config = dict(
    decay_shape='cos',
    train_tokens=315900000,
    dataset='wikipedia_en',
)
Below are experts of layer 3 (counted from 0) of a mixture-of-experts language model. Rows are named router (the router's row for the expert) and show model dimensions 64-127. Each number is 500 + 50 x the weight over its row's rms, rounded and kept within 0 to 999. Numbers have three digits each.
After each expert's rows: a language model's description of what the expert responds to; "gets" lists some tokens that make up at least twice as much of what it gets as of all text. This comes from a sample of Wikipedia text that the model never trained on. Tokens count by the router's weight.

# expert 17
router:470450480504539436425491433488448538475495521469495488459551492480591434477534512502490496521464514468581578607467457565488464482493563588537544583428517451440510425451557555488478487553489572
What it handles: Relative pronouns, conjunctions. Clause-opening that, which, who, whether, when after a noun or comma, plus New before York and place names.
gets: " that", " which", " the", " New", " who", "_{"

# expert 4
router:437470505498558443446504446438469542413538523461538440435550484503583424489538533522493507553484538525572523578459445559464501476423571562521576547469534463457556449451532538440490480568495573
What it handles: Capitalized name pieces. Word-initial pieces of capitalized names and titles, plus opening quotes before song or episode titles and cells in tables and lists, such as Al, De, "It's.
gets: ".", " \"", "il", "ri", "N", " N"

# expert 52
router:454477498499551433446467448445488535414530515466537438463561464490568424506543553533503509571467546528590539583459434549466501457462545557521561555460544458449567452454535576450489498550486562
What it handles: Then and table pipes. The adverb then after was or are, plus to, than, further, and pipe separators in sports statistics tables with Pld, W, D, GF columns.
gets: " to", ";", " for", " then", " 7", "un"

# expert 40
router:464478488473550420435490458438445539433534515493544435462554476488554439487520547532509485560480527525592544592458446537465492466453541563535539570460524480436567432481535565457497496556483560
What it handles: Names and date openers. "On" before dates at sentence start, and first words of names or titles after the, such as United States, Love, Dark, Star.
gets: " on", " by", " In", " On", " The", " Sh"

# expert 51
router:456483494485559431445485443437478559438517527477537455454552464485565429502543548529488494557464546539581543597451441556463487478462554577524565561458541464447558438457533569463504487562514557
What it handles: Geographic and land words. Land, geography and coordinate words like land, lands, fort, São, North, plus degree signs and the word to.
gets: " to", "°", " 6", "ia", " K", ")"

# expert 53
router:446468507490562433455480459424485543433524513455547451451555457504572432489544548525495497540468533505583538588459443549461509441454535568528562547455531460447551439461528565439489493539498560
What it handles: Common-word inner pieces. Middle pieces of ordinary lowercase words after a consonant start, such as eng-aged, param-et-ers, car-ib-ou, normal, phys.
gets: "er", "ag", "or", "ul", "ist", "el"

# expert 43
router:458469493489552432445485450425469552440524518449537449449556477504578435513541542524496504554480538519583539592450435549461506461461547568532546560470551467448544449474522554460501491541489563
What it handles: Second word pieces. Pieces continuing a name or word just after a line break or hyphen, such as N-orth, Ky-oto, philanth-rop-ist, Antar-ct-ica.
gets: " to", "p", "ag", "ch", "oc", "ter"

# expert 10
router:444466466479551432451485457428464549432530528451530449443549457494565443502543551532509489546486532537567539592455430560460519457446560575524556562478546463434579447469533550460495492556504572
What it handles: Sentence-opening prepositions. Capitalized words opening a sentence or paragraph after a line break, such as Following, With, After, During, also "- Born" list dashes.
gets: " The", " under", "-", "ures", " With", " have"

# expert 19
router:456483492488552425441466451446475536438522517473541451455563477516572441494517542544501488548475542515601547576455441562473471473439542553524531576465535462436564436464532560455496489556492564
What it handles: Table cell starts. First pieces of words in tables, track lists and result grids, often after a pipe or opening quote, such as W, Partly, Fires Fade.
gets: " \"", ",", " F", " and", " P", " 0"

# expert 27
router:467473484494567425453479440429483541425523524456533462459545473513586442522549556529507504538472538519579536574457441544467516457430565570518566549472540467455560453452545557451494497566496570
What it handles: Short Latin-letter word pieces. Mid-word fragments such as le, el, il, al, e, ard inside names and ordinary words, like Vig-il, Hildeg-ard, w-el-comed.
gets: "e", "le", "en", "el", "il", "al"

# expert 5
router:467478492496552440448488433429477549441531530462532461447552489501582432500548550531506501550466561517580531587454441548471496452436541554522567554465548453444555447444551564426511486552497573
What it handles: Mid-word name syllables. Short vowel-bearing pieces inside names and words, often Latin taxon names in classification boxes, such as Chord-ata, Po-ales, Pre-liminary, sequ-el.
gets: "le", "o", "ro", "re", "ra", "el"

# expert 25
router:444455486482557434440486450444473531420504522471528447455559494511570423494539531537499476545485543528589527583452432567476507454448541575516554558477546458429556436470540567457495484560485559
What it handles: Taxonomy infobox labels. Field labels in species infobox lists, especially Synonyms after Authority lines, plus other list and table entry starts.
gets: "es", "|", ":", "as", " F", "os"

# expert 37
router:434443504458563429443474443471479551407500539488492471417540547521545440475483542516430521489540636510547532543456437538451485512471517558558542583464522469457580438491475491511484474469531584
What it handles: Opening quotation marks. Opening quote marks, apostrophes and LaTeX brackets beginning a quoted title or phrase, as in "Tsuki no Me, 'uncovers, ^{.
gets: " \"", "'", "'s", "^{", " Al", "_{"

# expert 14
router:428379490529599435462538502461485520511549520424581468440521493535486407508495498507484557476460555507564497543461473570446497474468480553419569521533527488485460432496458502468491492487462592
What it handles: Possessives and determiners. Possessive 's and possessive pronouns his, her, their, its, plus the article an, usually before nouns like father, own, first.
gets: "'s", " his", " an", " her", "'", " their"

# expert 0
router:446484490519560427448490443437480552424518546463552451470548485498569434499536539537498491549470564522590543583456435567478509460441540577520564559448531460449560447465524563448496506553493553
What it handles: Squad-list and script fragments. Line-break and pipe tokens in football squad tables, match reports and results lists, plus byte pieces of Greek, Devanagari and Arabic script.
gets: " |", "\n ", "'", "us", "',", "uc"

# expert 24
router:460441539506557489418490500479490518414518533495483455465551461492524420482509577486558491558462514491555485541445423553492482437444506573506548555402526449478565449508468548472449538548484511
What it handles: Conjunctions and LaTeX backslashes. Backslashes in LaTeX math such as \infty and \boldsymbol, and clause-linking words such as after, until, because, where, upon.
gets: "ing", " after", "é", "ure", " over", " under"

# expert 15
router:443450477471572447440483459445478533440509505468534449454557482494589429487527542524491492553464535515583535583462449544482518452451548573511541566485521446446578449454542565453500495538471564
What it handles: Mid-word and general nouns. Word-piece endings of names and words (Euro, -ia, -ition, -y) plus general words like also, world, country, Coordinates.
gets: "ia", " also", "U", " New", "y", "ian"

# expert 8
router:471450485483550423457489439456473556420524531462523444452557474503574427486548534546493489568476563537572534571458436558465507472442557558512592549491544479446554449468548563437486480569482572
What it handles: Initials and name pieces. Periods after single-letter initials (U.S., B. A.), and capital or name-piece tokens beginning names and titles in tables and headings.
gets: ".", "A", "en", "u", "V", "ra"

# expert 34
router:459481502479550431437477453431466535435522522454547455451544474501571431497535551521510491568492556537584534570446439546472503461454562562532552560455547480440562439450532570431501472563485563
What it handles: Article lead words. Line breaks right after an "= Title =" heading, and function words in opening definitions such as is a, plays as, released in, based on.
gets: " on", " for", " to", "ber", " as", " by"

# expert 41
router:457475461481551448445490473436450545438534531479545436463542502527555427508558541524495445545497535513578537602450427558463500479448547584525535579482516477438550430456514571464496511551471575
What it handles: What clauses, table pipes. The word what after a preposition, as in what is now Chile, plus table-row pipes and name pieces like Dub, Antil.
gets: "|", " Ch", " St", "ab", "ph", " Th"